From a checkpoint of a small mixture-of-experts model trained on Wikipedia.
Size: vocabulary 11745, 20.8M parameters.
Experts: 224 SwiGLU neurons an expert, 1 pick a token, a sigmoid router.
Training: a variant of SOAP for the experts, 256M tokens, 7813 steps.
Below are experts of layer 3 (counted from 0) of a mixture-of-experts language model. Rows are named router (the router's row for the expert), gate (a neuron's input weights, with its number), up (a neuron's input weights, with its number) and show model dimensions 80-159. Each number is 128 + 24 x the weight over its row's rms, rounded and kept within 0 to 255. Numbers have three digits each.
After each expert's rows: a language model's description of what the expert responds to. This comes from a sample of Wikipedia text that the model never trained on.

# expert 12
router:117116111120114132138165139145140133128148163073058166115106125176106130103143139172114120069086068086155137098149165123152109097113106142169109124140100126161118114096136114123159130109154100140109119162106120102128144118168146095143142116
gate2:116141147150108132095095148116110159109143107142142180104094108142139109112129145112159149126112139122152128132111144136139123144123119165131131158132139132100138151094132135134174086128087142082115073139106102105110143119145157108112100127
up2:162165119082089127120145136092133122133157140142105116149125094126135143135151118115110149122085171117158148134098140109138104163120098094133110125104119114118109138127120138136196076106130108121105119128174089148152170130138118115127115134
gate3:111111149098120140158099118087177128154144124130139130134108154131136110113151160104141131143155101135139119130146170114164116163104117104101154146123131148122130126128123170168128156137124132133110138149143157132115178108129132070162085104
up3:078126147145109103151122099098147132167088122128124145103122135141144141156119124128128105130121100156115133137183095137127158089157117135134129139127131137113105126110143131120141086104134127162085151123148155107158103100124096178140124121
gate4:100132085094139132122101103094130109125108123139059119100092101123135162079110147133130130135093126126109114075083140106162128109092064085143144139143081074148132110110117098134104099135124166130097084158115128152139137128186159120077166112
up4:144154134163125138118105140161186087108121147127096175123122127108095134126105085171146100100097127129139087099125129105128167118108085126160146118119101167105110148148123110131117162080142121140142112099117131107172116108121122130138165135
gate5:126128143124140110099170094102147113114072133160139141129100145157093144125112137121120128154126160132113164124102138133098104110113107135137141121144168133154148076119138147123134082100161139117140124132100150089088113146147132151136119123
up5:133106134125113132115114115146092134118090140160124113086141105141103144138129152153123124139132103123122172156131147149128124119119101086118142067117143142143182093113136091078148109121108132123116115067126146101073158111127151152139125081
gate6:149129110144097143128158146081161123144179178159126124134119098123083117098114111127095140140079114120124142126152127149160123151181147135114127150110152185123128117102127131148108105100093148136195105119157130129154117144139108120131140087
up6:061133140134113132121139151149179143143072146118162122107096141150138120140159128117121136136176130132107124142133164097112183117130157108125117124115130063150155125104130143149137117098168133122122102120169072141129150115119129161137134157
gate7:149146140161131180124127122116139134123164081111118163133182168116156154136160150125097103129157091147135125081163133143112130120148135092174143142134103098148164162132153176106138132117113147128183123132114135116156112107113124124116133159
up7:089082126155139145134134114118150117121089150120162140105106131128144151141122138119084150133115127123124112102111114149099128156161106143114152119117104157134172120123142105072201165109153143136122136168146137080106129124104167164105103086
It responds to: Adjective suffixes, Japanese kana. Derivational suffixes like -ic, -ical, -ist, -ity, plus Japanese katakana and other non-Latin bytes in titles, e.g. hieroglyphic, ポ.

# expert 5
router:113133117100144151166143152137148187140149170097100158128103110170108084086164139151113116102104103127137162095141144118162115111096116141166078138141118144168116095075105115115149171143165109152114153146131114103166167125141155099195121105
gate2:101106122179147188160099127133108154169123118153136137107156124122149178142147148130108141135207108136080120113132130126118144170121148109139132136173074125098118094101104145167108143139124153114110145106134118087108123107121120154143132145
up2:107124105178124122160093129145101147189079125146149104126150139100178119126134101105164144132153136114134156118131109113156131153134107137114157155159134116121148122122123122105118106134101129112122103105128088092179145137136131131140136085
gate3:095107131164103136126101109107145105166128121096124145143098122144128156084106132119184089102140131160138114073148102132157107178136151123122167113113131114115113148149124145137109140126131109115145156102131139127108137138116120171135096137
up3:119112155153124155123093104114143123138132103130121133109107140166118142091117115142188070137123152162131108084134141120176101171161137122143162099128142133113164139151132147145105130140131122134143127120128148137119155118142149173122080115
gate4:133163147130145129121081136109126112177147132146131118138193132153119109108142081187099153116131140171096136166107132098115109128136082125136134166171148147176126158112135133104087135103099149132132138181095125106140132104097129138123130114
up4:125131116168133117130173133131130100105139129102135139127150132148156127150113132127116143166115117144119101133140149126104112097130114133117150151100152096116131136140164080149153137123085106135142127099099113111143113153188095140132133135
gate5:137153137127127141137107130152128127162063147148148134108077131139076140162095154137102116161166146071124127135132087119119133119149126153108132126123120112151165164114142137051118142123104118141112137105131132163105103122105124140077103109
up5:156127126124105171081138168155140130178137169147118183128138118143100116086142087183162112114137111088115111164124128111119099153179151145141094131112130113115127111131164096151115121110120164116169127136144120122142121164112117103122114159
gate6:099132143161168123104159080110132083138137134111130078118117116153091125136119141088125080101131109164104146115136118137123139151089111149116147087178120095131136140152163107150104103124140106137108118101107128128101158078135107105090136145
up6:116128115123134104112122156171120128098123144100152144135079155165130143151108065110120124135159091167144158143152124145126090097162103136127174172149142089118110131129169149128126132108113118130123135069180135110103161094124135082094137141
gate7:086121146120149095108119080149137157127144140122172171162115129119091163094149127114146101171140121133108125120137137136148160091139141162179091141082144079108146084096151150118112160135136127129124105142158079110134111107098150124154146181
up7:109103113125138100123119104167129113105108162107138158137144092141169162142148112108152133175094158129155147111121084096161110120179116134196084160076158108118112092112095177156128146112146109108122118105140162134161124126125170118153101151
It responds to: Sports stats and names. Semicolons and cells in sports statistics lists and tables, plus name starts after commas or pipes, such as Alex, Santa, Olympic.

# expert 16
router:109116111100121097147149155113127176130164141092085125096125134153116092098143149168119123083116095080123157104113155119191125123106120174153093116138098089149132105066139144111145143153148116159107163147124132115166129136123131120158171084
gate2:134134153137064096165155130135113153183127123123069084130132156187152135134088123162132100084090122139138124139124139117165076128112101126071136135130133147125098126114111114102112111151145149116138092149161130112090138105131120104109135099
up2:149130104168128132132141166121124123168125170128171136118137140129095135129132128150131123132148106132191122108105154141129176101128106145114112097150122138155145141125146100192145118139100122119125157122103116161140121126115104131129083142
gate3:139126124134102112141116133156153122060069138107102114127135130149112071137106136133113117114149140138117136125120108143101152086106094114128135122174145130125118143100142140096105139136122092141142141143123140151102148121149116107130131133
up3:151112112104095140123107122105107140119155144117107186093124109133138145128121121165157141081157140147124117100126149143160122125159146105137123153153123106130145118154126085120152150114128134147128134166162157145153128064061094131128144170
gate4:117090125107141142081111100133074150091138135130066087152127142126105141079111161138133135114118100108095095100103145106119109125108108131135119139151152142140105120110095150107105096124138116128092140151113123134118157122131118134099183139
up4:112144116138099128113117144130149149144145106150147159099127103122119118122133116103139133138132159171150160129137167135174136114156182148104088154087092112114131117155134101154147159146145121154146131106140114128132116143136130116139083150
gate5:086126134113116107164112102112058146078115154093115093140107109146101116146156141091150142103111126109119128111122121101126158095178142109125153160133123092068140100153121138159133114121140134125100137140176118112160173052087122162119126141
up5:095166142140145147124128134100052125168061138137113129119127133091109144113126162116143117116070143108108128163102153124140140137167126095179148109139126084143104155108125192122151088100106123121109154123141131082119146129096134150146142116
gate6:138111131086169114150126111128140130082119105096094087148112120155148117116167144164150101136142129106129110131127153083111120158109131113109069126139141164124182164159146143130133112194153151138109164139148150100099107113125126115138130122
up6:145117138169116151121178143138092137162086128137178137139178118160159137167144116113117141118098125129124131132149112165141151103157126135154155121126107119121177093101079128107122145113150115120141099115125079126122132128157153165137139114
gate7:148105140098088100116112142122129144126133132155087135118119145142097158133135113092131118137158117097097154135137127144152120168107094106128102101133165129137170101148140149122160153101149109218148092148129124139122144121124092123106161130
up7:140131096113126134166095120132113160150148162129143156133168170151132161122102156131164153132111105126133136086131128127095145146137123123133147096141172087112146109099134063118112137143160130137162120125114151128101132119130114108123126130
It responds to: Section heading words. First word or piece of a line after a line break or ==, mostly section headings, e.g. Seeds, Career, History, Personal, Early.

# expert 21
router:112109125109104129139158123116169181151141188113121127143146113141131111084149124142080131121113080098151180109193156122130135119091149125145136102150133102179113107104117129116143124107151099149127141119099095116138140120151150131142118069
gate2:165104145128119105090109115097122126146109216131164087155072072109148138147133170146132108103124147136137119116163117135129129131071152130129135140103164146189150098111122085130156161117118140127161096114139119116082088110117129112113152163
up2:160103124126141143116123151110142098126127146128129107154136131114157163155125130133099116122120117146132149128152131181106148133110088126118093148133128149109124080119111155117145137067173092176154104152144172145108169059120110124091086128
gate3:131071093133093130116146144096092139117134133214147144150134155098069154140123121123132155124125151145149167110147134161138128125130097127162078100110066136133127092104157112105124127094151138120133132161134150129123099106155163131130150139
up3:138125096150114141123153137116066119148128127127103148102124189104107156106104157140096110149123173140109173132108110105123134132131100091169086088084109151113118124139143122106125119111146158122134097167141167145104101091140139098115119160
gate4:108138113150108112131167134142170118151098146120124111139113127167145110136129122108118123169142099154174107118104140145109115100135180138096102106130134167139125129151114092111080124103169117145141122110149131141109120147115137110136127161
up4:166104131138139145091107113061122130110133116124133133145090130107108098109129169114133075116107128127130141137119109110101122162154118149175132109095122125100129139144117126157100134101117156085121117131145091139144145134129100146145093105
gate5:158099146113107140170156098125149119109136117100129117135138122136176137095082127091130130133124139149136096112149084181147129147104139143140102144137112076113126142141117129126158123098137117122107131177152136125114079144135159102126133177
up5:141114124126153128121155121132147141111108150120098127185109134165179110118082128081110103138134115154133135097142093179115110146131132143108102145171127109131113144136097084130146139123151136173093120140146131102143095161116137075105116159
gate6:162150144108115149167132088128090103124171114145133133130127128131178128146127102111164133117092127151128099126134141123145118124143123113108097123114071114120101156124162202100120147113087144076133103125105116090156128145137110113139159173
up6:128103085151132159118146102136107130144138118152151103116145115090155168163122110097181111121141113118137167169138128181141077083161136123164147130114096074130127144131155128149108135115096075070149093178154111083145118092096155119127164125
gate7:119124116156137129079147124131150117107148150093134118104119104168131158148114126135111117147132126134130091131119143107115135135134132149093087125157129132123134141133129121120120118126113148141145112102147104111167120075140107115155129167
up7:126135101137123130127115140131128169094096121165117119151156114137144128108123102147138129124190143165117131122112153119160122135058109145148128138143160163136130143094124145078102144165087138123130113129149159156093151128146124116070181094
It responds to: Auxiliary and copular verbs. Forms of be and have after a subject or relative pronoun, such as was, is, were, been, also not.

# expert 4
router:115086104137135120100153131111140174127120198095134155128133106190120080119151118141107119113091112087153165119140170120137127133122127166155091131138109130155134118082118116114138127130123117134109112144127105090135130110147141116128129111
gate2:140133147124123122102143118109131148113097151094095142131148105113147135109096176127122159100131144172120182142109132117126157140151163088148110096147108112125124171115146148145111145156143119171097156076123113117140147121087165129132113096
up2:154178110095127100080135139143106174131110126122126105114111110125137139034108153149109119104132134116112133157125141103095152130156180147168133116111106156095143141121099197095131144173124123157155141144147147130146111131107143133135078138
gate3:173154113128139149143112137168151097069148127134111171124094126084108147114140115117112119130102174187154145134152128135151159094118129114120132151141128147152142105095095084124136113128101146178084097160129127111127133111129132131113120125
up3:079145163147111137119111121118097094132126178112156125153140110170139136105101108136110108119127138132088121143141168136076094089119114139113120088133144098124169120102156118135098152140164123124168169114161154138155106160195150162099135140
gate4:097137111130138117133091110118161140115159125138166117125157085128174153144067101104126175080126175116104126125128159144137120145135098122142107148115123129109119118123102157121150092120138090112144168071161103157093161117084132099093157081
up4:145167159106152142134160116126082118133103110118107149087117152107094094094164151144112090150143096110115122159160088123139129133138129147126109124141129096137153136144145093159111128108105148151142091182114128114151110146141139198166124150
gate5:162144141124140167107131112142102130079140137145161121116121170108101097116145144179150169152107147141136114151139140167141138146103095144116115106148155131135124089095109121137171123088133148139120102089119133095141127104114147102133127119
up5:095121147093154119126125127114113124127125153124141138172122115143112178113166121119176111094156119109111109146142133096111108142115117130187150172159125144128079116088157148099124107170157177128082123142118121122084165132139114129108157123
gate6:109152075135098167130119178127124123100136133103105139079124144087153141157118120127165080135132139090105143110094172145159146142101117133125099103101069112100126137090104107131150128102126137162113140139177161089134136150165097110125118110
up6:149103166116140114154140071121145114130182076117126090101130114165146109100133114146097170119149108121136127131129120146066122128140124137094178127125144159148169127165128154079112147150155171120140132136096118127149101111073150091093143107
gate7:192192193148118119112129156142160147107126135145128129144165128138117119166173161143095186145127103112119119144125147116167118165133155138122080126149152135128101128104119148145160100137144082094149142156127093144143100136117096106164132105
up7:113108111093172132100108127130120123123151093124092133140061104145097179149125087126144123125160183162129126102094133122086130130131140099138112164078097143122125135171108166146089157144128177154160139164120121133096088127156142119106128107
It responds to: Commas, closing punctuation. Commas after names, dates and clauses, plus closing parentheses and quotes, e.g. May 1, 1775; Huey Lewis, singer; sing"),.

# expert 1
router:115084113092134139185147155149132162139153165105100126102124104154102103101127123182100118101104127095134181103165156133104122117113132150167133117133101107148128078121105135119167143127129109129129128129096112066157126132141153110125135079
gate2:128128134112113109172141128112164133081103099118145140131102147200094175138133139163112119165106113120092162119144121107133166160151168136137125096097084174130146097146160056114171130138151151149113121135138153153077112120125143120138111142
up2:139103135108111119135140106118136137148126129147162138087115105150124145106138136150148113134116146163116110122130150139114151131140152132175172091099114156108096149143164118144154106098127186138145125089140133135153170175090115125176129091
gate3:121126136111090122152146154133113119104127145114154076148147142107126136119158148095156143124149112128168140119072133112143114117122131141159147161096113137122148087153074160098097142126157146132157127154134135155095121147123093117124113115
up3:146157127148079142138136153150136156114184127118159127112075140115136128135106125113148110127132121087117145135146127164058134120141165133131121160146140139112119088133121123170121148124115117147093125070177090137162107178117073130134113109
gate4:160164129131149091145134101137121164140143085097118180117125125171139131105140157138124118128132108138116100131109118150095099146162121158155113149176140114143126126124119142105177147136123126116086134083143130126102153116088113107101109115
up4:119123106126107081156126129138176098138155137126121157116106110117130078166092115165131118134107163100140129168120128122125091154125104154137156144106062144113154137163100105141097124119085100087128124122130156126132137123137125128108146160
gate5:108101127151151119126177108168129113162105137159077130131109136133091115136116091143156077143117133083128142112135152133135172133137138162138138140134095133151162119147112128165171116102115150139131130137160112139130096169140084173148136110
up5:145142138120104108114061161141090125096145146090132155135154124122168101133153109103113161127112117153122129145097126110147073105124174132158117182099158144103112139147117127104112139155131092106133138122100154103133137087154142089133092123
gate6:130132171122100123116106106117165099153159146116146117141104116112170130072106176124133177135116191121172128150104132059067110113138114111112122123157149105103109091101122103117099139137156148142119109148119157138147091118156083145127116138
up6:115146122151130146115119112187103141107081133128122126136125126144114165132151082133113097151137152121182097093090179112125107157142126149079105153158151126100096119131127133104112106112111104151109127156171124145096117147161086105120157095
gate7:144130093141131132121103146112175157167132119173084119101116129141113141135140131140129119147096096172099144115128114137103172136121142171136148138119139124084116093136092141123160182130175151122101101114102154160132101145085171102167150138
up7:141154152138157138127130150104143084156106158098172155105126156146141092109130145098147157119102126127154114132172133133096109140187088141082179187137150108093115139124177112119141151136145099109094129123146104172070105086150120124135149158
It responds to: Word-initial lowercase pieces. First piece of a split lowercase word, often a consonant cluster after an article, such as t(ight), sn(orted), mov(ies), fl(ipped).

# expert 2
router:101112121127112143129157152139135159145149150096112125107131121153105068113138132190094105128084089111188187115177155130142121117109123132157106115136120094134098127086109106118154162141177099146110153146110105071153137136168135115149111114
gate2:119122123106143085176145094114079137119137109107166108118127148141108121131141190137094168104111123107139123140123113144094101132132180131163084128094129132115167112104121152138136101156145058188121113123130139155128135131142118126118135150
up2:121130160118090129076112150111137118089148143063102150116122131142130125099064118149159122092144112159125132139155157141166139105112140095076139164113170106160079135152103100094157166120117187071128127116129140141144139132140138142142153122
gate3:147146121138141103121130138122204142165105108096093106118135127142119144138150139127136090121124121107145082181155117154094173149133154123098132092105141121132149105115139106141112086158145106152101126110130141133134131122114147112138145155
up3:094153120157125131118169135097141121187131131116129092131134109128119123141115146125108119094130120112156111199136094159082119105146139124122120114090211105114137114139123108173122111120098088122121129109093142119103117156122125113178140131
gate4:149156108150110096126135145086149146117140118152177130138133135107108182107148112134146117106067147121111124137135178123134124161159151138122116144135169133196082150158166148127106135163140160065115144177137141121126136129136158128113134131
up4:187115155146114187104111112136087134121087127133113164131148186102133117118130144113138090164095107108146121122122162171117152152132149099160134111118138080127151125111136121064167103131134151118157111130116150110110148099084131134140151138
gate5:122104127147130146163121105130103106163123141104155123134137107103148106155112118134115106138138130103128118140160122113076149153104105104138090164135101125131135116125101126133134156129116133150131091115150107116101147093119163125161181092
up5:126132147128080109153097147147101118158154118103124092095131119105113107137122096121123087145116100154105108098111130122122176132106140141107084170111136125103119110155139103143088162130143118159106135115130099129128143080153064148186124132
gate6:161163132085132087132147139096082134148111134165100120121139110121101097164148090125085154097123130092112148097128162114142153142125180135113115135140153098115083116118140090097127142151163104126085117110154110105125129127140106106133134123
up6:098161139116108128125131136097125164082101149141100112155155165141147113098173115154119136163133138135096158101102145144168138110096173115113131134131091102100127114139126117085108155108150120165115140120154141117143151152121115138107158116
gate7:113115111133172092119151127163150184146129107077121140162142170110129119102109139155136117129139141173123102096101137143115145163154085153079140113112192150143111086121100130102122114107123124160149116111169090127129141135146114133146130134
up7:131108161153115135111088114128125136147071133144121129130106141111121152143136114126149138105140162076124133150128110107131103097136141133152135160133094145160043137131190160129121132138104122153154089095095125141119126055130142128117077118
It responds to: Opening parentheses, spaces. Opening parentheses and bare spaces in lists, infoboxes and tables, e.g. Apps (Gls), UTC+1 (CET), (1991–, and before years.

# expert 18
router:103082111142132117121118147134120121127126163117114145100095113180124096093152147177129111091109073071167161135168155127130138117111125134123115098137146134123122102119135142136154157123142117147104142101113113112145102131139146130127098070
gate2:125162154169122110151128170102107073086147147152082113124158190142133143142112147108121122086105133132135146123134134124138117160179091147164095124177127176147126119108142142160106170136082089107153102172092140142188143133092148104138147159
up2:161099145130123160114136120118123114131153079112115121094115169163124105172123116152100112128145090133150164132109157070114147122124107156136112130042120129148128110115139108108096148100127148179135106108135125107132116097143094148129116101
gate3:098126118125136147118134118137138101140134138161149161150126117174144108132141130129115112108131080148158179131134078096155126098137132102123133132081101094107100147127135146087157092099145118133115149132126120148133174133137103096129093104
up3:154136142132145131128127121125130152112146129105114112155145110043092140082124165152115189111130133124123108134125164169108134176129148121145138093207135175156149097113137118141071136157101141132142109150120105134092093139150165146141163152
gate4:132117096121165125146091155126122120113180161111090181102118087136109172156121165117123116109099116111118138144150112103143120122116100107114121096148081132136120105102142134133142146123117128182114109136127095119142094166162125150140164117
up4:149096143120146134116112125118142089133110132158146144125142164112100107136121126126078154090136107104132100072140115121154124108112094188113142107077083142112103136135132129151119132085160133156116154124117114141104130148133152120127150146
gate5:193111101089124126118130145134121118141104111132141118114148139124121167084127175143129141141143111132127177163136120133117118115152120121127105109138106109130105132141123154146133118146141124156126087138104130152107129117137121142159092115
up5:159114153123116133152084164146131131145182149136113156114123128113133162138133145132110152123089129162126151146152109120130154163146133133125123111143140183117183127145120144150147114140108114140122151133109140113170114147146127126104095144
gate6:079131131114111139128136116178111124102122122129148156137143138114132100126142120146124083103097102154150128114113147157122115144124131109106109142115139090129134091097124137157125126123126123184092109089127123120142156112165113129083135080
up6:173139143146149166114123125127131144121161162135124134126134119127118133134122170142135153172153142135125158135143103117100168121110173140178144158116093179106104140130125096102149112130158135119146141136122142116115116138131136117167142161
gate7:095125112119128115136104110105155141119150106153126156194114105107089126140130100139128166121151127078127142084120122105117133081089148135093101073171105136109106131108139135122117106152142143105094088099134144112116090121118123132118164138
up7:154141131159111139102134154146085153113144145096145094098159142159165128072105166138115115127124114177142091127088150136161113160143099126150173176135147109132135112146124092154097130080142161159148166134110107146135132111131161109113102138
It responds to: Prepositions after nouns. Prepositions following nouns or verbs, mainly of, in, to, for, e.g. inauguration of, match between, settlement in.

# expert 6
router:112117125107119125121146124110154149117108181082125135105137161170119136096130153178105127119097092082190142102152129136134124127077126138143121095168123129145114102125126140126143133119155084155124119134109114052120125116172138096184142091
gate2:111140105161108149126145153144138103097137118107082162112131141105135107160101110141132105135120106097164150142115095156122114071136115122116119142150152148122093138123128154127174091077093110149110091121114090092146086117145190126124139107
up2:140100165087126155138137144148193125095134124149146111140134120125134172132140126136109123148102136124141180149120116164107111139109150126136118125112135152137158112129125088165134137154118132147112133120105125133170109146156163164136139091
gate3:178154139119113127129174160148181130118120128143100128162141127139150143182188093137117161168123099118152131118141113130109138107144131126179143088155103135124167148132158138106134107089111128107113138136107089118125123085105131084102162097
up3:123154116174109150136101077109102099146111123134123132126134125132115101118108136142149046105122113111125099105125175126108089119095069132100157139115150114121094149107094151132102098159139162140138132120098123094135137108148125118166126126
gate4:119119106128162137096138159137144140176107122138141160124119156135147150121113125119087121134093142141137176139139127180116167095112083124103154121159120125121146137125160137052118130164107112132127132132114143095110103126142170170089099125
up4:137109084157140136118142161083135100161111127168106116097140099152149116133129182137127094098144107117118137138174119162082139114114128132152151113139132148096147122082173131083126133143119154117098093099140113085123124105137157133095141136
gate5:118095144132145128120155132139085137102152172121118103142135101120145131133106151111162112132138165095154107144091133142137117096104169095132149155152125113135140124143104151129149166165129155125135130095114060114116158077109103151190179106
up5:106123082137108123095142128117141163109130108097120128147083178116101138130119122157127139108118105128093098113180128145132154137127110143085095072140145114115096143128102130130173175074138126149116124114164135154156109148123083128149090154
gate6:151135137111139151092156120138076125184122106093121157129129145116111088130148098144142093131063158110163130128090156138134153119166155145095131101121140076156129135137170150132139150120137118097114158106108093117137107124149151158159106116
up6:095126135097122090111112155099122153182126152147096117142146113170109149122130160089116115138145122111133117134091149084119134095136140121106139120142126093175081099122151127115127143118124105131095096126136131121154085155108117152095131177
gate7:097140119150136102109145100130117172085138129119098077145135114154187127122129127129116134106134102112109161113166150103135147139177090150113141136193156083128086120124115151133128172116127132161138097131156187104109129136130172117140156122
up7:143155146136143146125102131097096110135162124127168161143185098097094122089138140123098106100110152127175099182097148095095117132122166158146143141079124120149105140150113128119088113167132155071127140079104107135146140131157129088143074154
It responds to: Participles, common adjectives. Past-participle endings and common modifiers after was/the/a, e.g. invaded, abbreviated, designated, first, known, released, used.

# expert 7
router:087122123107149149102138163133132144139147168081112137127141121158117084118150127140114113115106126065159172124153154135136118103118122137151102120179102118203121093098107119098128153123143107147111131171117108118158178113138124124144159120
gate2:092114109141145095164126118138164129127104163120177164108158166108179146187132129116163165110119156137102093116130104113150125096137131146170099167125125141122160101150131142106097160199132118163146135142119117083117143118129126126120113103
up2:141143107089143156087159099123143177114109088144081126118144156149127157085141142126106116152116121121130113100082146130131160115160170126120126119117153123152108154116128068134163153156163106140127124097137108156123137159142094153105169115
gate3:157163138132098126127142157166113117076151125088128128123154123128146118147143122124140117116145145118103121137167102146170109120114146142110135109154125156130137117103123109169185121132091108147098150123140127057111208103105132150136139102
up3:116108147116140103146118121121156160163097134121089124144124124141129167149136135137072169113114121162139170155100170118079167094115130113115117108129155126080181100126142173118092146118179129150125154139138112173128154144142111146132130156
gate4:119085151127125135106148155085097113168120114114148117134069130141098133097163105139146141146097139132103117182123170144156120074094110140132121118137118160135154144122136099084103076129118128110149128100119137122157153147139148165130130140
up4:148121133131083111142142139135144083094074107113129070126139124113173148174131155106106173128128107126170091117094158133143081143105159177114150178098130118121136129108113143136148165147136126148138134141114104097099153135149106134135104117
gate5:110119121125110137123147156100108124143120118071122125088074094128116138091144098131155189119178157119132094146157172122125100148095132112090165087135086136122111144085108097172151130172169108077113117095159150131124145153135104159128111117
up5:138146117162135163096091150095111104135142119123150117134146139156151121109125095120118181123165141126124127128120113166102111134159135068144102126179098162135114138099149095112180152150115108119126144095132094141148141178108119130099116088
gate6:116115076092184120111144124149132124141154146138156110138120106122167104147138132093133123135109137135108129134139150120099126142076167156126169128175148139138115156115151136145170131098098125122129140127159150134158101104189145092121148142
up6:141104133205117145121136141146138119096140069150124087131103132128121116125116146116121080122115121111130101123124103161133127123118101124152132157074124106135094155104146141167125098126139146140140144146121102104108165162098157138168113121
gate7:139120109108166107111198126148094173090123164120117102161138090149161119189139165141111160106124174142139132088107157137150126133149116136104104151136111132135146147133141064135145143118175108117134110156143143179148122076145132168162136103
up7:133152131102159088126144121131113161120118131126096126156132095119139117168112137096117178125123142155127125094156133132174107096168110101135122179166063125123145111159150072127172140130133093137118125135148146137129117116117155148117124151
It responds to: Taxonomy infobox structure. Dashes, colons and line breaks in scientific classification lists, plus taxon words like Genus, Phylum, Animalia, idae, ensis.

# expert 15
router:127109123135105149113144146102146122125128170099136142110128113159125074127133137121123123071106114072130165126143138112115098126113116156150109108143115130193117089085132106129139117137127092159090136128123099114150124123134149116140113100
gate2:203163102160130131166151151139147106154139147111158147132141111112129182097135180154127134077094117088137120152118068130090098129096122116145137128119147149108112123151114121108134155138094124115105148186139129146167132113152147167158139127
up2:110093106150097178128126119133118105105145114128161169135161151137086177190132134143153161124149094116125148100156108126119122135116126104114148124114114111095105160134096118168128151094126136113092087108142148124141135129128132109187165168
gate3:137121098100124127111106113113141112152103116080123125120127062099113154114122119145108134121147170108123127146137120122160119112128141109105160100213117125130114121133146109144136156134152131131120084137156102121132086101151123055141115151
up3:111141154151130162114134134145150156088171133182150132112125181149140060097168123101135148169092121138169130104128136166119115147142131148134088133108151133111138158108099155128130093134124085145151158110110120166202155160136116166106151118
gate4:156121135148154168127139123119148120154156096107127115172111120150138151127166156118099146141112117126114130166104128079101129110117113122181105137141174124122159115123164129178149123088174113119124109079130112162137119109108130096161131134
up4:143147159147178148113112128130135122124154113134119135138146100095117175118148169158102169160124114145156122170083124114082137137163137115158113102130171129138162130112147080145116142131138094117131137087127129154138151130107169133166115141
gate5:102145091144148125120160161145153088133106101108125123152167078123131117173147138136120148151112123126099098116102119120106132151147157130150099141131085130149098137143093112142168119139197149087143138138170148149167064158112154095154118131
up5:099149133153142155116172105169167143113144103108084128135167150140165144102174137085124127139153135133087063112149103134122119161156118116144126154139156159145105142104131164142133115123182151121154117135128117132150121146094119143161146083
gate6:127087158136144121178114156090109130109149098122155150094125135129124116128138140120125123102070151124087135118131165111113131133093109100101170121114130123123146170156121107094138118096095119163145163117102118129151119157129174103117177126
up6:122114135177154147133153117114134155132125134171167110145143158173103130133081129134134111120116122163107116086090114162123097159100104138153142146127153107116143065157101156125102110131104133132135148157112108116195095159131102128166149129
gate7:137131141127104148124138148102096105156083120112153128097147083203095157143149143147106086141124133136107118104132125151077130138116132119129126095152144137104127109152102108155163140131128139106145118147094129104109116152138153114183141170
up7:134110138136112153136135108130130148132066119110151122128143123163139133102113117086096088171126159131107148142134079129083147106148151087181163115108105084115111098123125130120078108146158140099098131150100139114126146124131109170143133142
It responds to: Sentence and field punctuation. Sentence-ending periods and colons after infobox field names, such as "Nicknames:", "Region:", also decimal points and headings.

# expert 8
router:108111121131148133109134136100121162132140169094122121108144122160113069103126125139115128095098078114161163111166170110147139123116129148143131118163133126168114079076108129145146133114154100144115127134107123115141123122143134107107113042
gate2:145137129091118139133135095151140136146140164139133155100170122106092129093172157113116109114186129149124147140119111168161134135123129142141163153099120134130116099148134169183098142143158092160077162119174110158164139163100136166148105110
up2:119145105127153096101112131115110129121144126114097117115147119103100131105156136160131126129131163120145098109124078163130113139125100098129165111093125143159113170129094124131161139142156083153098170137162136134143152167128115137116128150
gate3:114137174123108189140092106116123117105109138138141156097169102181103093116170102129151114095154145171111114133075117139153131078136131103114116126089172132096135144141094099168128100135101113146118138113160130074157127143112148051105134116
up3:164096089117098151123121141133104152148125124156164135146091109110115165117164132114108122121091140151120132129121158084136148148137098157135167153153093095139100134150119093115124116077088145130127089129102113122082105108118146155118152127
gate4:101110108116167147168159194111065151134162158119135132107101125126057077131161137111113104130155143134140087137149143141130103156131104148109118129088124095120188154136094101166120125137175150129090150156143113104124133166133150132157106158
up4:168201125115101128120150132117152097150108128103137094128101091117093093103137115120125118127129136137112186116138150137178132139140094128129156104135112102134089138127122089134103128151148157128126118184137148073146126149109157138107132153
gate5:136106119078127101129115155142170113135095145134108128155136116149129076138120142153103147149156101108132085156142133144092131099119107129142119107114182146146160150121147137090168157133107123151131101187162108138098088167121166119126185126
up5:144143102138126118150126169139128120093116148146152135153116095126116139133128129157139131157135139083117091183115104152146167115101110154110095122100103148144129161105106143143145139125117086167112116171141126111131128138142105093065156121
gate6:120107128121123099131175120088112132124121096101149114094143127113125103099093077124125147130126129124122055134140143148135117072124149139144140122192130147124085111152130134129127145130148145095137091115121171128123175149154145147123130150
up6:115124093142127116150124121134140119146078126142125193140140125122124136129157134152154170154113089123124150141155131148177175125134147104099089089139159100167115100161151096122148139122119117123120130135127157149142108135100173097151095155
gate7:133173131124140101129124132127133154117152154145123146148104132171114127083137131102118135136104112142125155135151153138145111122141132171108141120117178102145111154116153128107147130101163102101111095101083152161150140110112172108104104095
up7:117071132112166153133153105128141121111113150140171125108125117130125104147132151136152091134147126117147109104097134141136136142124161074137146126112060121095145135128105131100075120130167121149137158164167103118105141111062099138115102135
It responds to: Clause-linking conjunctions. Conjunctions, relative words and opening quotes that start a clause or join list items, e.g. and, which, while, such as, who.